{
  "activation": "swiglu",
  "rope_base": 10000.0,
  "rope_fraction": 0.25,
  "init_std_o": 0.0,
  "init_std_up": 0.0373,
  "warmup_steps": 490,
  "decay_fraction": 0.285
}
Below are experts of layer 4 (counted from 0) of a mixture-of-experts language model. Rows are named router (the router's row for the expert) and show model dimensions 0-255. Each number is 128 + 24 x the weight over its row's rms, rounded and kept within 0 to 255. Numbers have three digits each.
After each expert's rows: a language model's description of what the expert responds to. This comes from a sample of Wikipedia text that the model never trained on.

# expert 27
router:138128124129125108166056144148109123128126148116131129122167063141116120141111100147115153133110146110157114113150151096158135150139104163090112114140181141103116144116108130156149136163131121135063180079125128161150122122117168105199116135121107146146157094131104132132104099147146162182104143103127127179138112130080145140132094088102183089063136140120115107154141119148149132130103116116177136145160173130145164105135127123157076159115092079114100113103116127146155126161116119134146148139123128076140143115139143130108134145116133120142161124096163112135146153144182153083152120139128145146118128110145128123117096113152143141115075131130107148078127128120111123116089112092139138146130130130119128130136142156128108156130146110160136127160186123125152109117147116
It responds to: Nouns and name starts right after the, such as time in by the time, wake, latter, rest, city, film, United.

# expert 34
router:138177133124120115104145114163128105201121100116129108150090149152098103100150129161125114103103150124178112142115110099144115121066114141152125121094124123123146093105157122100110112142161107146154092158146171143112130134103105131134120095132150131113095112097099104087113154121132180123087134109090150126142127118094148092119121151090124096138109152097143144172118105101142123139124158124146098132177113102129128096143109125133157167147113148135093150075128151139161133110098109175131130085108125116123095133129135076130122157126133116058142149126102135183096116160133132098115140119169118153158077091148174093129153143150139135150151108116165150093111151122129138126129126102143120143103105103156100105145131159099124114185128144127088142180113118115126144126124126
It responds to: Quantifiers, numbers and determiners following prepositions, e.g. at least, in two groups, several, various, as follows.

# expert 42
router:132119119094175084120117142104107098097124116169113188132186122140131099124137156149143140093147154130126127150119131141117093162157124136145121106146144132087119116116139130119113130126130159184081138133110106081156166131131123112129161064129155152124146140073112111141127111145131147131196108115166165099064138125142118162118123124117120125110179129119141168138086120143073140095125124150109099107116079116121148117104119120152078078148123166122116163139116143163114139119141134118109095122161146149122113166093127131098138113128109153126106101137151127160154183156122107151105138132099132128154120119153141156129117149166096131105144110117172123097135146152116144128097145150143164146162116156165105090147139127107106125098171153138125099112107148145102141093103165
It responds to: Verb suffixes -ing and -ed, line breaks and connectives in biographies and sports infoboxes, e.g. Laughing, drafted, ensued.

# expert 31
router:134124127148109141126104112080167132135160131121158131103122170109108137143149123135116124143108085118161156128137107087165113129136150119132079065113122139157097171112114125111133120102133165134150108152124181140129130137133142134105126169095143107143160113148145158175147136128132087125098124135130105079071137118131142105163099116100097140127139173147142127097100151137153078122140138152081170154138123136086101122117091148126111102117148144138116082143151113109140171110120117073161156161106168098130107141135092109118110150111100135169118111128148180132153131085114157141154125075105113110127109148097117158153150144084151113108130138122143154156136110116134180136166125143100136096130148163139146150124100133142112099186096108137174120125130163176113107146128114
It responds to: Digits, number ranges and parts of codes or model names after hyphens or slashes, such as -4, FM, 88, km.

# expert 13
router:110106153128122149132083139141110145148116102184150132109121132121131119138111093082156151158156109149103109117108099131174133131128078085108106133141170105104125116169124093134112093116137122162176095165151131129118109164152073118078092148112184149141164142156205097108109172108119107128168094161113132063125144121087125121165110137105103138138157112129125130093118145177149137123120151111100141104139108095120086151116089165126106141148137142150132146118159103127130112121131087121115159124118154104103140107129118115126119113116111186118086117138096103127110107126125107167134117155156139161137121112165140133121141129139129150078123142140133124150110120123092167154136111137125135158135138134156131137098126100160193116123133169117134155099103110155170110133120119
It responds to: Wiki heading markers (==, ===), line breaks after titles or list items, and opening parentheses with dates in taxonomy or biography lists.

# expert 29
router:139126097179097134105115078101105097125086123146119118145070121120161132136161135110120143132148170121137129153120150127080169127114138123130142104080115141107157143171107155121118140140145134112075107159126143109170109120155132155129116110166129109119105146141133138106144121106094123135114071134131123140079079162140127087163146130171144195116118123176156125143114123136107136102079135134082138177133132120128146123085119158126097142149122149136151057143129159098140084155161146134114130126096150119149103114110161136162097103116121140107115159085142108120092127124127134147155080138116137095115144165118099131125142166112141103153129100142139059115142146105164128108141154116129132112123122141141136167102169113114151128104130115106167106130117109100155153150120172
It responds to: Nouns following numbers or ordinals, such as fourth round, silver medal, last 20 years, fifth story and consecutive seasons.

# expert 47
router:120123131144080096130135106136152128136142140162150141131156178109143141151132117136125082095117117108116144095116105057134096074156151148185093134120120117114086110122121135116129097124143168100127109159158158122135134135094163137141155120136123097116138139135158131175142105136138158126137147134104123113139132138132086122154137170132153086138093096136132093130115164150134105154112125084098099149148112120089087153123122160150120086111153149113136134122157128081111109152144161098105150170136119127150135117126133146166140140151141140121080150155169132140124118104124151144160106110132125137156132171131117126180140162151169043131134105123152160127177092157155115119154107148123126112150142132127162170093134147143109123111096092107147148124160110184112099090166135
It responds to: Sentence-ending periods, closing parentheses and closing quotation marks, often combined, such as ")." and "",".

# expert 28
router:132134132108136111119112093169106158147132107139097107072164126146119136156135135122165141139155093136112110110167133120136136120136102148155139074147094141126148155138147104153158149145082090112102137128164165094124163082159124096126122170167127131154150133119109093119102131130124107158115145131094108136148135098088100155150134109141097111132122112157132119124121156123144123171132137121179107131142148095148159142165155127081123077119119152118141150133131117165092131143114133088134128124206104106109179145142088143097170144136118108096136084148150110104141124123159143142088172099127146133113097097157122132107177092123106115103097107096138128136154093119160151169113099115125119172172111125100116114129135151125127156121135141097141143077103146072105110108129112
It responds to: Word pieces inside foreign proper names and places (Kaloyan, Majapahit, Albay, Malabar), often Slavic, Turkic, Japanese or Indonesian, plus commas after places.

# expert 6
router:115157118090160156128105126107102128133106117115172117114103102165119136101125131142125121132138161141099128161110110110140131123104059106129095115160137100149152118111101120131084135162138120123082111086167117153104106112139145110126122161147100124143110099098123140100102162134124160170094095165151127157135113065103130096094147134138119112084136106141143123179151142160103143092093146109136127113131127130155146122141147116152139128143086153069136088089115128146163109111087132097138138113137106125066146101150093147141090125131137125134125108108117147114136132133137107095156147131127103133178146057151124137072120120138137118125096086104102129125108124105144138081138132135100136123111136148172119107080106106123138163100123114124087089139095133100104135061103107
It responds to: Words right after the, a or an, mostly superlatives, ordinals and modifiers, e.g. same, latter, greatest, fifth, Japanese.

# expert 39
router:145135132170095114137112130149143139151156160113103130092111158124099111133176102146126127116109094136131138099154122086161120140166146142144101098156137146126084131097094111115139129130139126127144090177135121101137135128136153124127115120147135108145149128125132132174119088130104073133120124117123099103134110106163125133152109139144109128116135162179124103116126115140151093127143189101091159141119133119087142137138097149147109069127079141113123120135166139121113161152110109076138150149087132088133113154126106140128080154138086155140146133162155146139163128113117135137133137092127153136111107149104112150132123150094159107085169148171140166183184107139134117105166145179121146137108156160111163107138129135198136113194140099086151139138143131151126084155141121
It responds to: Commas, semicolons and prepositions right after a name or word end in lists and citations, such as Kitts, Jerry, plus in, from.

# expert 12
router:089092182128136128114098132119081132144096115132100124101138110145136135115120130154137076162120118135112149192114084133150141097125140133151104161111112104154100170158133163191142132128102111143131116123140129088198155164115132107131102146138153134103138150113129093145147128111102123086142115115152085115131162097056084126094119116133074143134117078113156133123128121150145128181121125122106113122113148114156080111159131138148103160142133076151138120158109165116125115127141156124154107152152134148131101187154138128152136096133134152143128100126092123044098162135173162152108078161137101111133104122133121147120117114137128106138137124121155127152108154156122154140090124121145140091115148153119124103147128114126107154099148154144139131121125147121161131143111161
It responds to: The preposition of after a noun or quantifier (use of, one of, many of, within a week of), plus among, about, de.

# expert 33
router:140080099085121104146162153148097150119143136132139135143131113113139142164122115105100146132138138151131104123127137126116127124099153154148176193137135092148151075113123114147126106113131097107134166105104093128092148152113133117160070089130108146108144117130110134128098129113124125146139152111132116118175157122106178171140143127090105097140135127094113175131139116099102142154172139124147100104107136166150124158104154146113188176173136105085112177111120149134164115136111129145101078129147118151132172114098143166155133138116127150154158156172104134169104091158132142100144135151129137148122162092161179106119108105109152142142131109124121096120108096120130117150094100115136152168130146090114126091127122173120114163121149127146121115182144140104109143089100154
It responds to: Later subword pieces of personal and place names, such as Diego, Vegas and Francisco after San or Las, and Ed-son or Help-mann.

# expert 24
router:126146106159130132104115124129202113085159122104098143074084145131101149136158137139121126159117126108118139123148092084120118147173127133144117108157130104114076121132106120131124124078151142165158120137138182133148101154105113148133116142160122119147130107141116152163100118134129141128136099096105124120104126109163090113133149138108145091110100161181117128146122135140171111131159118130080158131157119136100120133106129143161098085126134129103127086094171115097133144111175114114112166111115150168178131164127096127135103128138108144137155130159131142104173112138147143145123157065154121137083154138137097103146110130076148157115154150118140181146154113130122164133135113145102156052111136136101151138131121125160121109140116076116152125107183131118092139152136149
It responds to: Opening parentheses or brackets after names or titles, often joined to years or numbers ((1912, (#73, [their]), plus list-item line breaks.

# expert 43
router:124070175139107073131126119137128134110159132160102134137131115109118122161132136116134112139136133133105136088195149089148130126119141090126148117145153103141139155172099112124130142098124111125145124089103182127187166109120123153121073142137142152116153141126134119139121102137070090101110120140109136134159112106102088138180157131142118140119127130192156121122149104106157156185112148073099155133104107124100150081149163135154097079083142137139083084167145142143108091153127149124155152161120125104152146116128150150113132143114117143140093131122117143128116101142175165189157128157148119143117134111150107141130132147109114130089126124114103137156177129112140156133157143140140127133143146140133146145135152097179110122154121102108134136101149153156133099166135168
It responds to: Final words of place, team and institution names, such as County, City, Park, Valley, University, in Manchester City or Asbury Park.

# expert 0
router:098153132141126143113115076082138096144130158124141132131080145121132126138130098130162132183146140145140143065140084073136099131145159099081134128089093132138098137149110126121146148110087146134149124110124151095112127135139147085115133095137132120144076144187126138113121147107143073100156154106137165102139173145110121175093138134138154134153125152137109141093080154124152100111124136133109143107102100130122109134099106153131129142110123103143091147135098142095124121113182105097094114174126125140115117155115087132140142113143099104090054116126111154152112182182117145171145119132153108112068087092122120109140137132141146137126123114160131102123126127134138145166126135130127078131141150134131157104123123148108157122152111135154123131139064142147099130137120168
It responds to: Colons after field labels or before quotes and lists (Pld:, Director:, reads:), plus possessive and object pronouns like its, their, him.

# expert 32
router:119139115131135126121145153102158149149119133095110140155097093060144118090112128136120116151114124149141095142100134158142158140131133109154192118129173098121146122127128121182180158136110130128161132124137134110109121122169147176126152114112100108067136109113104166126121110111073123128127090145113154149152144128108103118125135134146128178132156096145094148125095141136112135130119151107099124112102143158136117072163160125093097113116143108142138142150125143103125096115096178161106084132125119157124135146147177138142129109121170143168134130106145095107147164144155138119139128163134136099147144116103119128130125205136123099095097107132077112110089108145135098112154126135159142122129155107148138154132124131124134128129191076133101138114162111058160138156091092
It responds to: Inner or final pieces of words and names (Oscar, Almighty, narrate, Eddie), and suffixes like -arian, -sion, -ible, -ative.

# expert 18
router:133109142119112148127155115131083119129124141131107110143134126207105098153093105091115143108140100112110156151093122158122131129138129129108148125113160154176163147111191120170125118118130106119138124150114131106153166177116118125137097125178162133152111118140111095093154101189090126108135133098171150103139137164154158158127096126134115127174122139162142132112156138128125171160123096139163082118107124161129177154114142126136114157166110141162144158121154124136093143117168151166094078118124103122142144126140106120131128141137144106073102108122131113118111112130112166149074123124152120104166160166126152152112168095127121141139155125128143148144108135121105129118055117142164089164130080136098120114127185128123085146117122142126132117154120148140128136098166131
It responds to: Middle pieces of personal and place names and foreign words after a capitalised start, e.g. Ruisdael, Nijman, Dooley, Qarabağ.

# expert 17
router:166141138152134110157136135125151147119154139118147117119147177128102134138167101117110083125129110104150163113166121098167104152147144126140101098125162146107042131097088145084142144108116152157149131156116128130151090103138150141141147150133115108142150141166134137165111111109165097132131118131140125147079113131187121101130117137138151116122109144130123087115141137138124106117135143074098134132118119099086107154122101141156109119102073170137168121127146133107142141137108143118129162153103171107131126188140117126103085142143100159101145154147153165148143139128100100130150189080132148142115148157116109135197136112089155107122129125153153160161147134138120140125154130155091126115124169142100163130122114152150111098185117113119172139120116125200131110138136119
It responds to: Commas in running prose, after clauses, introductory adverbs like However or Further, and dates such as "2020,".

# expert 26
router:102118162148183159124079178109130098142112138133096142144120140118115120140126147160174139151114107122126154117085097163135096123133131141098163144124143115111142131143116119134129100172149176158122107121140147118142132169123148143101114103139156151113109134126159142141094149153103093109117104142112137150115154123099108108146109151171132135136118140154170132146098119100124160115112117102146105122140197077104119128137172145101139076180150120118103166147090100132129119107141142131159133129152094136120145168134107148149136141134093150145141093126157101112128126102124129137147141133089118089121107122121083167113156174112151112149128142090150145143156106126154106122142112118127127142150136146101115091151078158166150111121115084116108097069188086085153096121154071
It responds to: Word endings in taxonomic Latin and Slavic or Romance surnames and places, e.g. -inae, -owski, -ová, Animalia, Stoyanov.

# expert 36
router:148125138146155094138126148106096135110180097134144153143152152135121132128138152124104102160088128115157141129160115087126116141108143159147142152107154115127097125139125137096132137109129152109149123128090138131182091098122152146128150150138146088120060144162141124138135154142165145094147163130148129092104134163135131149106110146127151121122136104133139097152120144126163118169149102101089083145077120085128120119128147140128153104103146144146106119119103105115130137153120124133140172205092164134145102137134154134107143120128133188154095138131120138148130124142095125126149110112124099134132137126108132090149134158111135124169098110124154150169156154149111158145135121130109131095138135131141142219116195177116099143149102168149116115133100114221094097114135131
It responds to: First word or first piece of a capitalised proper name after of/in/for/by, such as Fort, Queen, Orange, Eden, Ashes, Moravia.

# expert 1
router:170131115150132112144133130120121115137154114151135158148148143117115149126139125105092162112161109051113142118134111118137132126149165159137095131108103131100039134136107109119148115107155126149188104148094147145125136121157161106179117143173130085153132164124102125142148116102153135109095121091134168092090107160134119105179106179133130105126099142159097139146061146124169103139108098149078148100149109118114080154106125123164115138147145120121116123119152131101133138151099152088157136217113137125136103113127108156117147134135106163169109115138115129143142129103166081110101152114143224110147111135113107141127136163103135113115107129147157137171127129139124144107135132130123145090146130136116139113140127119152141123108136128109151129126134129147115116099138126
It responds to: Periods closing sentences or abbreviations and initials, often fused with years or brackets, such as "2012.", ")." and "Dr.".

# expert 20
router:156120157118156108138132100186106114125115132093169116089120157094108149105128139160130141099154141148139106115114112113118144093126149108130146134117128128147181114150155129126078154137114070133125114131154126142128127122075143131135087111129143126152119154130083118065137087138070195080114137126087110159122132074098109141111153143128127115125097100111139100151108085090099190143125109131147138089106161128136150133108160129132185159135046115163127139168100129121121132109145111135136133113148124119101112124103120148134141169132122138103123166102111117101163120135144111117126135108068130126142125114109086112095102125155113103149157126113124105083106149141133120189165135122130101093145101123115141124088134133120126117100117099095123129126115108129157126087130096
It responds to: Nouns right after his/her/their/a, especially kinship and career words (own, first, father, wife, career, assistant), plus some line breaks.

# expert 41
router:098114114112140124142174144120114116100148116097138158132135112117098138093093142102141142136115125116073143126135153135133139141110135093152095169133067088150136115149119088147171159140094129142128108122098150091135126103146128148117160131115149110087131137143151101144130120127126088118145145141123103113129126131211144141150100108144115121131136172083141150064090162102128109149149061131130154130115138103099123101141131152139146118128135174114152143197109132118136154087179170138124130120133119153106115108121124088128116114097141148126139105123155131143114144138121083104120104126129114099142137169107136191097121092106131113126098145140154135148133084074141134075114122126133119185088132108171120105186096124111138139124134158133130115077106104129126098141140122
It responds to: Adjectives, ordinals and modifiers starting a noun phrase after articles or verbs, such as more, new, former, third, fragile and additional.

# expert 15
router:124163087096110106129141163131131146145110105107139103139159096114131122158098166118140129146116116130119122127139124143124129131111095131162120135147113132130136095113152125148135113127157149114113149113162143137153125128101120153126144090169109137124151106118127081128139153142143136104145153101080139128196160133125156129113100118125108111122115145096139142154104136128155120157137113110165109102147166121166129096181153067105116140109205102116129184133135089155116171135149120165166105085203147141129111130153198110124128142132141091085149127109139094154126152097099121135114140117084143116123149139129161104102145135133138093112088131095131115164136121163128104102151129093119099186097103146141099096158126175108068104120114151157117128109110120104118155119104149
It responds to: Verbs, often after to, not or a sentence start, such as make, give, host, leaving, having, During; also newlines and mid-word pieces.

# expert 37
router:164138167134083150102100117155130147126163127164089123053126148160145167098143104128125136145141099138099149123159108108127119136137172144105127132147125133116138188108134129152160180110098151143145163161101164054121129152133121149122117144110152086140124125146119123160154092104150159102121174127098126138106113151117095134138197129175147128156116125154150133100104118095141094137134131108132151152122123145127131145121091152130150136135141105146160122144140111087097107118183165083118151154118150121170159132116115157113146131124139132181099104141163140120125119087153114148115103126102112156127116096101124130129155118100117114111114164107147139159127145149135131171110131156109157123146181141160118164133119136150158123072106161123152137105132141112096096120175157
It responds to: Head nouns closing names of organizations, events or systems, such as Festival, Award, Committee, Force and Party, plus sea level and time zone.

# expert 2
router:121175112099150147089106159131079144121104160109154121158136088152125097111138081120139124145156127158117128139048155135110130103155105128120173156128142171106109148090161117121129118131142129125110139135148085144089139176107123133107192125138143092136126109099152160100112118140117115165097109125135131164125119162151106111091111119163107144166100148108136132143131117136080106110116090158141142094098128151157162103122145127164128169114142172132144139142131113121137133140108109142114091088104135173158096113109169142172121075140190103117139112103114155143115145124125145145108098170134119071126151132104121119151160133140106109184119110142128113115093134082105107089120139137145148117127107118154091134108112146098128144098121131168090139163123106130136162126111144
It responds to: Word-internal pieces of technical or foreign words, plus years, ordinal suffixes, commas and units, e.g. exo-planet, equin-ox, meter, 2001.

# expert 14
router:111108170148146136140118135181139140157114124111121120080069122119102151103147104141127128105150072154149113175139131134146129100138171078143138119152115137150142109117124160148089141135117079118132154135120111119070149150111116122165084091095153132170139132114135114103153156106109131127111170141137130094142118111146146168113119146118144078134104117054140126110152151119138145180125069129150131142176124133096133110171129128117140171107114121153093137120148130131128156097155138163123133100116112151129102090158135133145111119101146139148119126098137098185123121146159118087147124112112133126186145133081091134117116145138107149112148195107117128098098140109153137137112112139150106131103096131170143137120129078163131138156142149120088134161107128104112107152165151
It responds to: Slashes, hyphens, parentheses, LaTeX subscripts and capital-letter codes in formulas, tables and abbreviations, e.g. _{2}, UTC, VW, STAR.

# expert 5
router:122136151094164132124113107105096126095112141130124153162114121129129181140114170121170135095144128144125110116138137145122129092153119150125119069085130153085168124174162156116118164078119116157154108169131139151127136125148078126085153148115159120110135151133148134118147126124139104132120118194144138121137094120133115135120178113145116133134115128131143116093130092132093154136145137148112161182105111124141147151133128088111107092085127129117139130140122118141105127110104144063192132107122130139097142115088135127120149111158091120157117089116044109079109156095066082141121133165159124141123112120145119139106091149116097154106130141150116103142114111119100137131136161168141121123134102151165086153124135132121123091114124164103121100096087133108148099151145162
It responds to: Nouns in sports and biography infoboxes and headers, such as birth, aged, footballer, medalist, career, plus possessive apostrophes and table separators.

# expert 8
router:079116123139177152109150134113131094116186120136163110121147132129130116163129116115124103120159112162170157092145152108055150124146129118098124128132102125136136169150152108151119128131096107086194088157103153098155100143123151110132121100070118146127118151120141157154048124130153107146151111125128153117140120117143169124122143129124118118107124134104143132141125109133170126105174112094123126119068124090147086094160121118109103108086125127146112129181144156130127139097152110105086139131157129141121163115142096110104116147184119108112136119133116109146130134122178152093112177103128128132141095130089129140097119113109092118080101144115155154151103134153138121121187141124131133144111129118097137118113119115109165137092094135169135138073095129129093148150115148
It responds to: Determiners opening a noun phrase, mainly a/an, also his, her, this, some, each, another, as in "As a result".

# expert 30
router:109128173166131149143122111108141068115178132150096125120138097120137140096087152085169104123115106141144182109110126132138117105114168121097113118109116149169117167107109121144148133148141136121156100144133141106148134153160107108097134128141148107133105127136125129136118128098136133098108074089116135094146116097095132169142101098111137195125161139159115107121087114132122110164129201122101107151129168139087111140126151142123120047099148145131109122126139119118111121103136168119086146169095138105116123107180084170135119113082092100166114124160152128128143130105118085142139099143151124149114097158133123115134133129147125129097126129112081134152143126134128147133143108168133099131138120143136172141141176100159146112160159133103165122079167138119130135141166102
It responds to: Pieces of Turkish, Hungarian, Azerbaijani, French and Asian names carrying diacritics or non-Latin letters, e.g. Örnekköy, Jérôme, Szászfalvi.

# expert 23
router:121144164138121115099118090098207137134093123130129107097116140117134148120132128168121131126123119132110176120162165090144072127124142130092097112130128120138127143129116091106129134128130159180112117148125148099117102113169130141106124114078113125160114149116113144098162174114120103095105120155112162171096093108116118127132176108114151151138129125125154138152132143122125116089150160133113126206147115106100121169099116118100128098101156123135081124127115119138127092154119127112143165129080109121127131159131100121096138146113082129154118152139115112053102121111149104162124116169132112151154099150140115095108130095159126118158128086153102102156129124158174114163130179124173123102148158121109137146182122103079155138086123116163118144099127120120139145113155122
It responds to: Suffix pieces ending a word, such as -ity, -ized, -ation, -ally, -ed, -ly, as in sentimentality, humidified, monoclonal.

# expert 4
router:104106118125144167103158129103151099093090132132129157132096135167182116120113156109132112175115163110106130138154091161118134137117137158116175150145128090121110158167154154149136153098129162130169121086118136126137123114116114156107153157082117125108137115167103109128193122112176185086186146143132129132094164144142110078134159134110177160150125114160111119083121131089097120138147127169093120134117108122153126141103161118136127117131167133106188120129085120125110088107140135131090110131129148148137125106154121081131158115132177082136081188110105133106107084126099132140130113117120101135112124096142171147152119102120142136134112106118167110160121169164106134148114119103099158136154150097118119164129142118090134127117121137128118122122119147137115107119137105
It responds to: Second or final pieces of words and compounds (bow, water, light, field, label), often mid-word in names and taxa, plus commas and parentheses.

# expert 35
router:107134134134099090130114150123153109157135115120156154121149157134120142110130143166115130143085091118147146157153097091100111161135119132141111170102115131129108138149117150100169122117114151091149107166116164142150124113111159144108183142132153110098088145150130114120146118094171150101152156109119148085096140145160155142103143151101171111100143098119158107126135146138122113136101126118115075165158096088123079125144123100143161133105159129149138108128112088105115146138096151127156171168117128154152116127119132137110097103138096176142122156141125118118141136129133086099136091116120116118115155125105124070184154138128163115137114125118147120180125121159116159117106164114104132096125122141165143203123141123098122130150081139135132099140085134224114118113126104
It responds to: Single capital letters or short uppercase pieces opening acronyms or names, often after an opening parenthesis or quote, such as PRC, US, I, DJ.

# expert 44
router:142136130147079180093111130124139136134110157109127138088118096139131108091119107134106144124107135113160125118151117127097149122149144098100163166118125092144138121100148127157055124133131116128156113099112165100126183136119119177116105098165142140095156128133112116168131141104154123082134142097113097116140144148119127114120137121120142146146115130149096149087185121127097154097168116157171107209132091131157097168118134136140115142145130140150121169107096136109098084150119165181133127114139117147131164116143130122087133117148097173138105115118147083098136118112134171141113115175101093154117067101129135161138125143148103131120149131155116168160134139157141121164105167134125132132137128122098087130122135122158170112148091166139127112126099114147147153122174096
It responds to: Later pieces of compound words and terms (Force, Prix, Medal, Division, corkscrew), often after Air, War, Grand or con-, including biochemistry words.